config = dict(
    tie_embeddings=False,
    parallel_block=False,
    warmup_steps=50,
    schedule='wsd',
    final_lr_fraction=0.0,
)
Below are experts of layer 5 (counted from 0) of a mixture-of-experts language model. Rows are named router (the router's row for the expert), gate (a neuron's input weights, with its number), up (a neuron's input weights, with its number) and show model dimensions 0-191. Each number is 500 + 50 x the weight over its row's rms, rounded and kept within 0 to 999. Numbers have three digits each.
After each expert's rows: a language model's description of what the expert responds to; "gets" lists some tokens that make up at least twice as much of what it gets as of all text. This comes from a sample of Wikipedia text that the model never trained on. Tokens count by the router's weight.

# expert 22
router:471510434445500453584475491489525455450565574537474457498512564481518478512477552521452506482474577519546485442391544470508521578477456575542437532507507562577452445573518500414485495497517644478464507491435414473495500444411490542506596428498453562590512418544556443422413409451665471571588536454563506418491457442484483582475497512486502581475417543426490528520506556497504541485539563471532567522494526492529507537482543561577574540486493473542517508418476454517528536480342504419502422446416514461418519424393520508590480511624478477392439464500494516459492527468461457487
gate0:549455463471538378453451562498508495439571512530471461447465499405551438504523523561522539501559568543466526541511419455438530599493538583445399500509484460436534424486585396605552488489515551500467471572393534544460584534483540633540449458474631498463523499435484484513510457483458421542453544531518526476559571456574486561494561520444547552485497421481470423550455484515467459446429432470548554497540358558481418508469526448461526455485418434492533495578458530526532417475362483501592476559431598533505516476514421461449481462482481423468439559515554431572495556478518558475
up0:500462501509486462560509453583542395537547582510522531493476479476508463537409434525556493487553584398610476521465538538480525584480468397509489591509513448475545566583471536386515555552570576427481426530455531484514491525472529410434508380515450530449512461372493504464437438537525443487409503444501504466593599474574521488494552518554532478520472437503472363526536469469488445521544505508534508552543460558513559485522433491516549439536530487579515508590525603537458467486469464500534548396542478533508537566449588513497513438494490545510402350498544455570492443527479500484
Description: Word pieces in video game, film, TV and music articles, plus table cell separators in sports stats, such as Ultron, Xbox, gimmick, Channel.
gets: " | ", " C", " on", "ers", " (", " Un"

# expert 42
router:383505526479503545503439460550492497563471471477441479426428467441465447513607527502444513466477519486582478499478528598511443465438498437605534563494430532479609477511499507420383501493480517455400496518474431546473458511502480457454510447525434526586595541573527518559480459468553490597530442543496574551496542519500468488544512511497473415478498575464508531525512587579528489527400560580487463480554388594557444536380406553440489509549559482490511426524459491538573490402519464383487488506526494579433469614506543469500470461525550472444551528549532477453425468440516455504
gate0:465479543504467390537427561463598609478467531500491427496513474363504480526608587500496543453523406523427468506460457436507411519507535496499421555482496495515562394388492422549527416471431508551439467571483530608494569508416471529598477515471599587418591467479462475495487491478411467511554495559508509475515475488509503644493512529521528520462564431502500498541466491515443526467464407576515495424561385412509446547442519456455545472511494463448579523513507584491497394518433489508636460499414546513541483478608443519436486451412528465493594508489473497506442522462466510514
up0:420533464474545575541551420535559484498550531462600499506432495505588476533538484483645391472449455478603517425467513543478496581498449498505569524570482476489590573558556514413531517537543554382479554463485454560510483465511484485479525457500506464439469551537480543461433468490538497461446528437385505378566617574539520429542451540559473486520493522472432463458543492547499450490518582514499545476495537505474602439467421524530491501519581572534528478496479515519501432474535450503524492494602519501459562549462588551581500456490467603468468377545454553447528386551424383462
Description: First letter or digit of a word after an opening bracket, quote mark or paragraph start, such as (t in (two, "g, 1 in 1899.
gets: "1", " (", "B", "S", " I", " G"

# expert 27
router:594503417450474564445552497423517459483479376434488512484550532585440546520501433567519537504594562471612470446473542567576535447578493448454473409517503495435507519455503568510489533435538435508487506540441450507520393542469544452479523534532520558511458438518510549448545509523476486493537559473534471569475428516470484427496392505491507490459562456532476479472500469519517500350558431529562611478477547516521522491524458452473441460471534528484487461474532517452382529479521471568493452556475396447508485503473367536472523556475519573484449512499446498450554451515495559508
gate0:484530517529539390462454521462519559483456501577488469523530483538515588519549579481500467538589520522417499513395466492440487520468574529436385385487445415424578456449533415621572462467463462558420556642456602594472554528525560562545533529523524480536587515561499494429460466463517444516501445492521505464524570459595506518521513485565525514498552468527462535405446501440480483377433480527545550459487411445482336395503544426504481462510481410432484513529522496538489454513445474454589451534445569527434506407545403536469440569532561493549540509511435461543553569494525505458
up0:478549494439494527603489465546482469460505516466533448516421525496573460519432493473640413464417514402519463404415591508566499597488479475513498528501481582562520493580477584440532579445439551420531530379596455460535470429406526400534474405526525434442448477419386506492439498523563471501468568512547562502533560469485517440420497486573548542534486534517519441476507553494501462460563571524483430495543451530457616507532427580477492450539547558488531493555528581508491452474518417559542515451613412506463481604453604486487525491509482509488464435481514474531544499507467479543
Description: Double line breaks after a finished sentence before a new paragraph, often in Indian film articles, with some election-table cells like Turnout.
gets: "\n\n", "\"", "\".", " Church", "end", " City"

# expert 48
router:521505518419462518453578496531492449528583472531432442501464410500452390474457511465553528544507432468422441502485425553452472583491496503515534488501489393574419386477484421578524543531480461499473474440468486441566538528516545496528454481514510563466579501627434377426494426579438484636509502522475451529581512534529465481463478492540454435411534523464483454546537475507518568442484431504533487504605549448490472519436511567480528478510519499533545512441523557470517501426464665481500412573532539554484527510546517545501512467497457423529567558428571526526499482565511568540
gate0:352484499445584370481471528437564577487588503488513518518540409473518471480601591450553500522544521542348487573459485447448526604467596556530412427510544519442541452459535461569543502506462434522484471639515501533501585471506497508535477588441558482517497555471518418515531514500530439477539464533406453469464512492569495591445481563539552500532571438601465475420484511521404539433464534527504436486581353448428426436461545472443496474468480502465481474510482560511458459506470549430584595517430563541481517534604486515442490504468457491510553511524555478586616515445587537417
up0:535520474532388518581580505589497415588609512506444567550429546450529525504481499483549479496420537499537482428468581536478420554478451481493541628499504502513549511533507531531576510497492550432545536513505574515496449498408605449479548434545410480434495433523661487427431420496465506548475500490542563465533494523398510460492468549518520469500466490506508525495583480509497430535523584505492562456524474462462630553532414506498532468543465560490500493453455578487516490478530385461525540455624491464575517559399622481521555484548489492501434379490527523524519445543407439514
Description: Semicolons joining clauses or list items, especially after ")" as in );, plus linking verbs was, were, are, have been.
gets: ";", ":", ");", ")", " were", "; "

# expert 44
router:531550539532547457502521587450554558516535512475573675471531518436368461520490519544390495534479573542498495512509479541439483519478556457565570453529520457500497451420517606552483488499526469437553522454554502445588455473484449507464670488421453457560524483566551501503520582532444483490571447426516568494561549535548521535528424428486494507503483560485554601474492493557501541547498462492530452576414526493442443598501475581513544471567471597489535467511561543522456508488502473581438453584517476492532460479546446487531504568471448490479456565407646469546435518475494509486
gate0:518536461483496409460456507517534600418524477495549487491471460441518456552446573539499508460546520461502476479479412407489473410448513500475513520497508550526536408449566431474491473508528609543381452570542476504559513408453556486551582471449527452534572613475616571489422469430464456552499482534486485432441544546610505605474485549490539554528535462536476524504416467528504523438406524576518559479589411475497453485442539489550520448534392440473477588479440588556468476491439554495571456477442488528467492503574450471426479516560549432516506528542432544486582539492490559466
up0:532493510504488415559537475454505432528522584521470500588441487506502507517482425555661500492490498479561533543451589432486532650507486473511480538540594437542558536525450541486596591510480530405509591439496512526462436501559510484436452456557516484457438469471490522407509551540440504456447520466465569422591515507461504467434451565600505511477443432468461478478507519456491507534597544486504518578563556573438463527565447519532530487518532496557536429544530492492484455438495368488524564416635521478436528488438611524584531514431379597476476418488500496501475456546460451447
Description: Numerals and separators in league tables, election results and career stats, such as goals-for columns 70, 93, and pipe separators.
gets: " | ", "0", "6", "7", "3", "\n\n"

# expert 54
router:455451466463516554407525529484571622489497397516497454429464551489474409439462493493452533533510431464532610481557460543531513479508502452356491509473475456404501439546480502508460439451493506494405492533441511490540390523466441494541583506606545647609472470497560529467519437512480491485483423473494506507516543495439407521480456565556503412485490438576510550502548564516536456457484470416523448497565470524512552531583444507587446512492555520508521464477508609433508537441461454458446426481532497474473501546454484511565567523390471454555471547473606559477449530465514508603
gate0:441621553480470351511477525456589644506521519440518463472475507408560521499552545496499515429605601563399415466448463479433520495500554510502449504479472510445477493419503462590550461453395535460470501548546544523448579483603450563529521535474606524452545522455492468496467479506484443448462453539479538491531535560574478518450509560514402505536487422508466524460480506500462490428545471430462484502606387497391462390464551472492493508512534532464423486560514627498502423507500518423627599472454529586472514485589539453449474497486498475484477490520506515491531520508492518477
up0:489470464468501489493584473521521484534599490547527531512578485492522492533493478520641469471470503479599488407474522475512547560454423579522515554567573510502571492533491574383483538493528495484549496450530487527508444500456492432503491405591506420447450572345563634541481534518565506422455561476419500439590536590557518523482459572587525494494447510502485502421595516473534492581495504539622477495447490569524502543454440521470470483525512526514561530567547472589451444454530457513538568459622486613481521485438553572575518543509456559501400369463402445466563475520439479520
Description: Line breaks and paragraph breaks ending sentences, headings and table rows, plus a few word pieces such as Hart, hous, divor.
gets: "\n", "\n\n", " H", "| Win | ", " |  | C", " Har"

# expert 57
router:555499421392528468449399513495518560477482460437550331444524473515552493460578461494523467433428528453519496492461513556497392587410513507479526503550529518493520524535489444539472519461463470599504461530489447594486456470471435550478555499403459549498522460504478462502487428518581463609551486559526504519452490502479479511533427482479474488508519507449495520468495487453489417494485502524424441523509471507456547493484513518528510500442492472461488469479518525521590491533431441467418551533451593473409479455492373547483428641519551396552450583476519505493472480527454506395
gate0:511555489473528420453388559469553532479520436523571394507517502422518506513519566503538491420531605516438414496428403469561505522491542542469480518487500490550547441423476470612436519435529473522497503578492487572421552488492516559463467502468602535507578451564488505520442616481544476497516467562528520466517480482532474525461510488477514510468453380549489519626495508550475465490453527492498564426547387452319497419418566486374530505531480465531529517562473563471469436502386533468568430458414506442511484519538442468450529444553471361493542593471438451558476553466494521450
up0:519541537486571412542550498557503458496548593537500534546410492531476507540484499567621401541448458516572579436509540568468451615540465498525549562470564491503554487504457476361517590529562473352496590491512443571563421525499525388519466496502500500457468553383530507390448475454481452492439532402462482419587603558485519457401497520513480559497493464475455359430535570450541427512543540545532469519574562534547568457513440462466492441552486583483457475510564524555526480449520429518542555470551479485421535539478623551551487463458524532471420447522515526522498503504446499487
Description: Short verbs and pronouns after to or for, such as found a party, him, them, back, fell, plus capital initials like P, F, C.
gets: "us", " found", "p", " C", " P", " F"

# expert 53
router:494502422603445580461515480536589439490520459402513476578525448499367442543481500483436521448462536522514498519518518493566465560459530517535427479499439488530454520557495452463369483516446516519624507512436528525498519461507508511453478558530481529543486435404461451460502492457515450427421486471523450506469456479532505558611491619611484534453444519453470472441405525524491512505531495474490476533517457502459538511492489578448537445463511622476602539526575496457498516510434477489485509594471499502449495412551468484531472517424552517483389547469482507446533513472517468478
gate0:469491585496435406490433589451459505429556487541514458518510418402434489537528503537599473455517466560350446455441410497477520494419551457481378489544494505416495423404597553520492500480489512550512497601490509520480580536518543524571434575476566502529589569492581479458477517487579419449474503519555465512589535490628494589460502492565502505492525387525507502521495472457527481403493479612494537514577385425497430494462540437413503481482432524448463549543479537492519434501509559444582595460420556519489537461514454484518464545471482528505518515460497484536548503431500485519
up0:457485500431452523573520495512461424617491526487408537542456519534581553531462529492592473463529532463695530484473521584527523496615374477517531558512558442531548519598501577487559539518516607395457531447529471517515447453480471458499495348599529427421443556415460566498416508553491554569466530480474535415583575550503535420531454531610459550521488510515439450445513561476510450510565537471492505474520513567466539497489453558535542422563538432542536500501494507564433472452544438584507485510577466491452536524353636536466497518496475464493496346508522466550474439587425477477
Description: Closing quotes and brackets, word endings like -um, and pronouns it, them, often in album, music and sports lists such as Forum.
gets: "\"", "um", ")", "on", " it", "et"

# expert 50
router:448448487491484482373523498519502538461464449524500434633434503462503485482460596569516551517526393494459469487583516485604495495500472455375447518548488467554503387526530448373496493466566489447467524450485433531495487527487536540549559480487524519639534354523491479496465516466487469393544558497537399505516437464548414484519506547514535560472470514473569484482552506616559525549556510610487431493575459497548456527504481500493437511522479543570459430498552602503554515447475385529411448449454592568419553417490488577575555462433550410497486497497553482470462547443505531466
gate0:482519464512543293537402525507553531425510513451506504470552464398513501443522644541534490444585603493411419475501415502414524459486583489481444501506451534546551431408576488512545436466492552489551484563510590562466549488457471520517529525505621505511513524422556476504465561482521460477484500516527471488602549460604459498512512459538584544497542415538511526611463450520486517464428465512442535497556432530505429501444547540483494462548468433491520512534488557480523423461444497503553577523430445602453533512535472490509461474492512521488575520555459444513569543461636538490
up0:592478515426454571502507460508540426495512517505539522581442493603454494551522433476607485461474534486600540433477498513536507530497371427526457557451503431453543505555507577496525559601541549464544567453497462507499413493539405440496431395572515517427481550455448530458449480557607518467508471521461519427597549564542549515514424497547551510468462462459490493432459490506505445553532541540527471511516517546475604516472440483437547479484501545513485513487511570564497460437511415536577589444553484530463467422472716515517509479501494513496374409480528629499590406553344434440
Description: Line breaks after headings, table rows and math formulas, and words starting new lines, such as trans, Re, Inter.
gets: "\n", "\n\n", " Re", " N", "he", " trans"

# expert 3
router:593495482479545522463487481507497553548639465498467534511505471484549497553572507442449576508479447454384486543655536471441569453458537530560565481500473423474453504487496497554526508515523506537501505450586508609545576475528518584511417469550440540416522512594503497551467542465414523484407436452441521550497515489512538463502451584478547489500488422466476502482546509458504522418569525476538521515467423440442431448385483463427460509481520503529524510438539446584493469499573513546505488547537523585469457456540495549470417531549512613468429526511472526600526483550485495425
gate0:419527491529487394497451602432543543443458515507575538514515494573539468492587576535601546491542533488390490547375419432513493453441640474464479481527470465546536492339520474621552472591454517467425549568438580551437578504620510509447430586503524499415523561480485490456501474483435473589473483524437455508564526515579474563447504531553510588494525460478514549578475461626504505429477480527515492438501409499499497452410522440516444492490423445431488505515498508509490517528397498559576445534455606514429482462442500448446512559452528504480526527515421485520569571506549498419
up0:530457500500494470566597476523595471485565502507441473578466485484501473478496410454477409475489526410595527470445503517497487496471399457543534551418532439490552403592493528432613573496512575518431512472472456539523431485439506385497557518625463462470474619418483440453407413468574513459475491496560503454469542471552512421562448513585482458477476462546485481418507501387498462458580588463566510569562505554481591464489431451436526458526482515508502493519498543526474452449529451507480650491592396488556512550462574561548444425479404510520505407489507459463546422508448511521
Description: Words linking a term to a name, alias or comparison, such as as, or, known as, called, than, compared, such as.
gets: " as", " or", " as a", ", and", ",", " as the"

# expert 38
router:554367537601535536492648577459555486469402501509468421436453536511491542503471556476411515497575582486492551564427585528560580552521534450484534530452508477484479529514515405444536450444496532536553420496502578396535520484454455459486558483567519526487420523574531523490463427579401548445513507559518474506441527538461480464599530406564514467556527499493513557528521458512475581506531479506469498512515552512510455432548512540490561483499585571545582504514515561587405409448488393519515448622507547587605491549571519544475463504472599503527388496428568493475452503541523460511
gate0:471464628470467393445433476493544531509527450470472493492468540485551449494553530493515550512485446496422486521536448430456501500467534438463447517492483477417494408415537415605515418467446499512429481583498545543403544533520549624530398440586580531432522454458516454473435454486494455622462505526507474479535498503500471602480480484428477511484483419498495500485461462523445520434467423550504587473599405464483433378512532464459580432474409416491504467505473545548535416482423549481547489510440540537483470467617493470426478512547436423568525507505568434557467550506520548496
up0:575516366467534528563585516550541464505562535548486502591487498538518599536499495530607480474518493475558482474481545464508547567520464465532560497525496540554641569540515587413511607573490552446580481484527468552588480523476470350476483482551472434512491499424473501444513551500518514406360499517371499456567564474516522490554491624559515505545503468543504531514454492503511464470592558535546535581544458495436549494471452522560483496578531551507511545461507514497448512479523416510580579470550430470487533521406593540535513438458474549415449444479468525484588478504431460408
Description: Periods ending sentences, often fused to a word ending like ies., ion., )., plus word-final ion in names such as Dominion.
gets: ".", "ion", ").", "s.", "es.", "\"."

# expert 49
router:403516575522519479492453534546508469494468479559455465581429354444474522535481598530505538427527459467519420528558560533553485469529409464447581510428533492472477547499623501388495492552518504445503485468530480500509519583454521509480611505399575460511570472486477605601493531480480437562514497469540507521444536538516469493494502546539454557488470562483532507486483527536463577520450544439520458595522448487487545565483464484463597505406496348484467496514599605506583511390429474488434443462444539546401522472612569451503478409479489439489495547562552497499421528505530578484
gate0:503531431567547337496408520446606555477490518519515483526529442486540483470612583495502484433556423499374437515480383408444502568528499542440416421508483558458455413456623521548536479549486514549437508528454470548508539545487558574496508483451571503515581522444602526489521515442583494571438509589445470508469506565500487523502592534580533567502599434520448433529517438574494516508496483558552422503574389461432494391473510473482515536471436420455507472514552550569499483484459593440613465541489511595465500490507578449465435517506447534555552537554478516534511552469525513403
up0:536522560480487530563655490498489422493521518517468570532487563482567615532384549503592485464493583509537519360459585514566504581534423485559517598472485500529528570502446536388542602455559531327515455454549395480473424462488450445441454449570462443414464463458436516408467470544535478436467505438460536448552565415495537504437457513596449463461458525517468525460424517464486478450569470473545516500544502616500545534500478547510486508573519484569527585511472597404451531473516406543459641478561410446452497579414550514515514458448501501390395388447449537476516386556377444488
Description: Sentence-final and decimal periods and word starts in engineering and technical prose, such as 76.2 mm, impro-, mach-, bul-.
gets: ".", ").", "s.", "ut", " New", " ="

# expert 25
router:560516546564465571470500519506584520480523500481526414542499556456518517616464437545404503512546548500541501499530494475396499439499528481498451526459524511508496424439584543435542501478595492509490519509477552455526490484486463501469552435504449495529480509460481536481479527464461484442551496550591392456519542509507513469496486553416435509436453533433506553535526476450461521524506539549464477552421431513553447540514497564537482527464509486565543581487570431507466494514594394445547546571513460429376470511396515468536504463550417585526485570471471569526573463455470464443
gate0:456514517466555405433448478482533592467518496494505466497533474480501450516488549450528487454521554526424480479470461509383472478492563438420422481500416506493435442368538449636545504377564582542516477564434513567523626547460499545539514491476617480565617458469600525526439484514489415527475477514414478441530540492569492501480494566430523550485501448476469485510459449504428492390461463541503426512582364431481380406463571470417495483483434430417457499539460481513530489491407462459583512520456498540466494516524432530460462547541503500471572531526534491562507542433577511446
up0:519463478488403554586575534519461378478542495550448506540447482551513532502529567548643472490438477475589460482498570498590515546500412531576566598454564512490604525603496538366533510564481515390505587529531484523510395459505504428510446431568489574411456597507454456498494496505481540504442522466519519504583504573504526462476509471561490467505484471553499500471557527527583485549573607525535582423537539621475574559467405488504506454546516554578531548521520551504413443482569479528523523439568468487522498591486569519504500471490435497524458379481488481490518425566393428491
Description: Decimal points, thousands commas and digits in statistics tables and results, such as 3.0%, 1,097, 1972–73.
gets: ".", ",", "0", "; ", " | ", "h"

# expert 16
router:517417509489433643483484557530413435509549486480579520535476519552405529475501456440458425427478467503554483447544567456508402515464492440495542607460554536525469491522504531532507452619469537547565486429444528552495457483431445518602591381466555518497514581509399385517449459498527453553454428440505580500513527490500470501422481541468500407476449538556534493490595512484464526500523453484477469422498535516436451543473502498467500460500521544518471470549559425575514447524595519497465404501544537528526468515490534503446569422477460562561507540497470525534427467512486506485
gate0:482514475473569385519432474439540529504502472537558528461515458457503523528518530596506453499530425512413525547451465480501449582407496563415444461457467529496622423425544377526533440463486551510471524521469510642474546445506521592456521539536564523454626535586535477540526511513469562470476488513515505487546481529618508558432514490541519643462513450534483543495494389558499502437537546548559429489488363449465378419459538486451503466512546509490418590515491547514491400461432497519562545477464600538479465481521560464464479450435385474514497560492480497562434532488583566483
up0:467446463453507567517637519568465475551513513520474525518490456540558516527590535520672456467416596486561452445443545515498520604537392411464505553495455418509631540546440491426573538442547514394464539460482524435532454557434466402512494419551507465471456542423498520468413486482510507486444525461471494469615581468466504494421429561619487467473474471490495476448523569486493422546533533468496481510569474584488598481484438540446493499542487463513557488505467500518412451546461396571533528522660430432429513574453546498545455482580479531508527434469492388499558417579373450446
Description: Adverb endings like -ly and -ately, possessive 's, and US/American/Australian nationality words, such as allegedly, normally, United States, New Jersey.
gets: "ly", "'s", " American", "ely", "ally", "S."

# expert 28
router:568522494546433522503469531483385570462603581464494453536486468449457563497547477499388508493457497522403506592539530433423483535429540461502476503582501456501472567510489455566511481446452468495520449543504497439534457519529523586438498480512595508437469516511471503571549525539327443536546453480469508529434448558458473494560488552458524485476567498390592570444392588534421499538528429456485386542421484408529435457538446514565488476544521443453581499457517486536577394533465509418530547568498451472614467483588481637482462528394531451579455541501649428506529547555575452464
gate0:437572477487484422500365537355566515466511443518440465505478503459513506521551674600481430472458538513419460501538500517478498522482552526480387480498533565507492445440577433515519486436517533452527397595448556517467538498437549512482525479530535487494582498506495546535412454469552475486460519540520499483566489448561479536502402474446439541454548409525448451581418474502519475438432502490574612501596379467440461441440537515472524492480451497518467464540462480470569398497394529554626476463499501545419480494486526467498468568570396459482589514445432438547510484495549561487
up0:581465507494534516565591439614555474550545563508588524512430477572536524487518395470596546513469574466606486471340484489517451492555465419515540563449523457508483539528516576453515596528482537445488585459526448523495490451462488428478533479509469495504470524443565499404571552525478462490520534472418523438425593561508553458416483590586528525539428555474480489385503537535443457540570502530515481543491518605475551512454396493449554487583497532494517555486560531470420563483529443468557543464548453461470509453453560539514479510541555514532406393495561546552482459524439426424
Description: Ordering and quantity words like each, next, new, another, the same, and cell separators in football league and squad tables.
gets: " | ", "; ", " one", " each", " new", " this"

# expert 11
router:506468577422586499534411518526471515558455601480472466468525484434496449467464540507498427436439439480433566598653458509526550612491593446476491580553649494587535395531580567511507429450508509433497437488452517473478543496502428466544498470543467457563412488456399462577456431474479516403541477512499477444531529498448435510520454529503428479495492499576577515473418501530549488585541522520491532536421447494488488454587481479542512583445548502541497488566570588458529425493554452485444479467490524380461482513435468500499423486493540501563449471438492458504414384478541514530
gate0:506564501483526412500434491466611552413545549494522403441564442506468543511514557589603486456561435490435475559466449487414498586444584545421459488476506473514545432475553516539565451497538619578521491547459518491380587469549437564527562546576651557528634564479544482379489589508477530474512542616448438450487536467569471506508493464567500512521547431515454512502483477561458504423500488477494473434512390424466520463393521509443482515514474487456495520556439539465505433476489560452577596386463497535458480554473486474451435558499407477423525483466497515470536434430495487487
up0:478462514545457510523524470527560453536539420540486552554446504518504521514598418472493491496436521496561483456532570479490572454533467432532502610490526553531507499491470559504571598526541441412501568530539519556530488470455490507551439546543449465395461437464494437489440492532459503443484480448478542458633499534536538483568424568624482466478468456530518419498469561458537461504525530532514422390574570551482547520553418537465484440548523500518505547474468511610483496486540394549579437497584490501506510513442611571552497448561546499533422366511463461587514507560452426507
Description: Inner pieces of names and words, especially land, field, iet, st, such as overland, Richfield, twentieth, keystones, often in military and geographic text.
gets: "land", "st", "t", "ar", "j", "r"

# expert 6
router:536423491583483490487465506420435531564561466523508491488516514474535547477617596553478568490517474548524542497516372483434455489538487491464544441423521527519581461416444482431565429586476489424520483489541476500563477481473546466498556422589529437488502511519493506470499505514429497505528557525437574529471595442480422469524572465450673430447541534432525529455507512488538506457481503472535535454535552472552428501514506453496497537465528478567489495494510477535573474515391473460508407511492576454531445426483571479486490541468491483495466508535453553533363518487544435460
gate0:508515512437591440485500450475593546453495446496523512448496461495545504506619555487413471521590520530416455560453445439402528468541622530455423500467474486517597442502552494632531473413472513550480516519557553613469592517575554551478475501461601535514543510510541447484438490499461513479593535523527473467539501529557483593549509486485558444486542406518524465559456499527501523430365478466540568530546405427383469470445553499478501435592484494466478553518501564532500455518468571485499489554486496525456511382612383480492464526499606534480552602487490548499511596421550494461
up0:512515431461453497597504500545457409487557538498474455582413468566516555539498557497669444508465511434587474440496596554534551533467371440490558496534476491543500518565530574497544584572530513491520464407461409445489456518440458509488460524506502471426451494365524516386424555510520474429493545471517541443588531513525534429435471512607523487485499463527477507467466500473504482502597506516490507494495519599532543533493457501481479447561565485511515565460522518516509453455595317489650525448566531558496481631360615562477455554439419472550499427477516439531589462566433438468
Description: Word-final suffixes and common abstract words such as -ation, -ly, -ually, time, level, currently, plus colons after infobox field names.
gets: ": ", "ation", " time", "ly", "ion", "by"

# expert 7
router:606531616482440512514453477473521525479492432575441525385598456497492460424556488455400470558502450484435532557427636426542518395505386477445570447509575511470411506494528483515493652499442468646456516577505572454544530475546537570445548499527445604499431573525518460605578557577436525575548469553488451537428534597534465491552420453402488416466563494552514486577460498481530551556516450442558499464539540506412479471480520520560424429504456427418521512447501468545479531490447560490409500513539418536552432593520536560414476495546514474558562513497514582562565481631412463513
gate0:454530501447427465484441483402573527396472546528526387444500505432537457446532566522536492509597471538379496476434410467420517496501547503490463481485567498522520385509555428550589440401450529543533459684512523550405539507516620533549495531490527497477549511597619471550495484439548437512532481555519526413492550553535490557516522550461585496479483485533523499451534504483523534378431548523542538481516329454481461447392573537501437472523455520442434526471379461493546451494422492506596526488505553545442503496550503461409478520494452558532508458496395478453536452491521466455
up0:548484498520581445565581514509511450550511534492473553487485500543523415561481536441587403501443536464577480426459625495580487550455424508480559584501480559450526541519493561380522587544550549424433535450504484533554517447445437403533490483574519463517476462423445477402465567521563501457444510463468495524592553464567523412455480531602435500529502441509499468520510451534496423555576527564459493457519613537464480478483402467433519471598584517528491511536604560472451505451535445430607571488499469449508487467363578563512466491559496481470508416486565483500502438511449463541
Description: Comma-and, was, is and following career verbs in sports biographies, such as released, waived, departed, replace.
gets: ", and", " was", "),", ", the", " and the", ", and the"

# expert 14
router:500536563495541468509409487440438516579484578531513527498607465517479609490411446502524445545529382468466455507555445471529579545530544488485514495520547498456512528401512551423411471532521529485550520449411525599568531457507530475467489485426433483533513505505503563494454561564467543459403447521545459447677589401443465518430474566418485506405599584434555470512556534467493585486538488457564504556501516485520449573480515508516472513439438460455394563506570516523497511514558504540450549406552597512547497494499511489463491486507534516506435476486371527518401416494429495450
gate0:477522488428511402535465524450519491436511477513511452480540525445551554511649521467542414429481451526321466482562497477460439558466608519488456483478530538457576416370475463553575509497550534515491536598450517556479579558427551541526563464492548437473565551593585570500501619511453456524575573478470552460547523530620447474483472476447497552502535453445471456524542409474443516427408487566479488473484390493459351470465545484505467517503513491376457561494439488461497445506477546517613550425547572481511502445467505497439519499478476446492603468458440531564577411439539491491
up0:492475529477493480524551534530470500526509505499531565489536504533461516505541486465535390471425546464585533423461595465490411531521454516453548548460516462471565471581510648541527556499539531381509489390555428537530447397492492502432497494565522481437489580442499484480481568477491471515385502486489519352597547516497535483446482532561444456539531478409471486486467558526524446558549615559523489552547616578493560490483422495519523449540477464528519540535502547596485462510536461521542534418609471487490519532506649561544504578518559457499436363536488470566545416533409441519
Description: Adjectives like major, main, own, important, plus family-name pieces in species taxonomy boxes and periods inside numbers.
gets: ".", " major", " main", " own", " in", ","

# expert 21
router:438467461604488519557444483506563478522542567517516577512517540495493404555542546579452529539599531488529475500527464495476485389515504555550513530454441492374384410438617550471475481445573507577461459429505541490493602551399601489517526607544483455470487335407530415417483543497527473419575523478405484496456543487484529520534433450510459550462511476481504409410508494465471487530478475483513498496537537462546447381494468438457517468562500534522525510586489498478448538501545444423532526464450526511527512455518574483488572521484471551542469499549431495490529521505494460403
gate0:518460515454482475543406475380542496375533517487496485533459479496511489509552597521558537510554534516434483453393454467478463432592524432493398450462527441481438445406596499572530390516457551482477570580390537528442653491545591491526468501466502480413634560495520438450463530468509434552481472557511504485540541483528489513490492598473584535498552501536515471446443425585492489445505499514530598496513422469453434445492539480463547413567424548484446496541434569441529482557472505512643461497458551499483516452524464453472462456485468499494493525516393559491573485468549496515
up0:478529448546532481539597484603557394538588518480494473560488481495558516512511509475556437529462460485524454446492580450471487516454442547494590605530520497508540439541527566383464615560478576429559500456532401532561424438431353447481561446529522495410429531460533457538436504564506524493480504429458505432563563533511541487477453546559473465528441500518452481482449475463522463542591488555495466529546543533492640447397455526489428506586536518504555515495596488550441403444480410507551522508563518506512512486524588538556556523550442519427421359525470451508509442550412531528
Description: Sentence-final periods, line breaks and table cell separators or divider rows, as in season., years., |---|---|, and stats rows.
gets: ".", "\n", "| ", " | ", ") | ", ")."

# expert 23
router:580459543522462523541522462483472465462524495433491505539511504547550570536590472428469465421529534503536590544515492502477578501502488485487520457493541474482498460491497571463473519546603473499427463579530516447511456559438528466512525461475415526688484380556547580567493547518627470512470502510498442525488521554559448485390494502422428428504550589562497522570441570552533447441512518497456459564511527533517519577472518531509528520504613496463496560453388437533420503537458506437472449361477443494473486564410560517554601559491507608490554473590501525531519578502451455549
gate0:494513504434532339533577522468492570450492476470559460508456471553534516495623559640602492469567490511501526409534448484443499571456547502421490453528494527476553363424562475582461472405484549508452519537537447600458579554502642544569533578426554514480588550568582499531458459478519497501485464543596524485498524376581475516523549498522477544542488483582495465546446491515477555527474456482499532488527398527498436440481543475405523452540515505453448517540463543520543426460429522504618549574401515480461474549575467513450412553431416418487518527480552490593494504521559543407
up0:588463499532571489538642400543482448470492494511458457484490442541501514488464476527691429490473557404606553473449624574529565506469440449486583548463476450572606434582488541440478527510485559398508561432501523495532446484497584465441470512541479459468511465402573574543454551563486483553508495472498552458516507485497530353557459496547515493505430411530512438479493440401493469545576513520550493517487577529431568512527455508506467462564520511526499533560498545536457482512519416518504563516511488508515524504456544599566535505494467484424394360524542463473531423493480451552
Description: First letter or digit of a word after a bracket, line break or table bar, such as b in albino, G, 6, 3.
gets: "b", "2", "1", ":", " b", "az"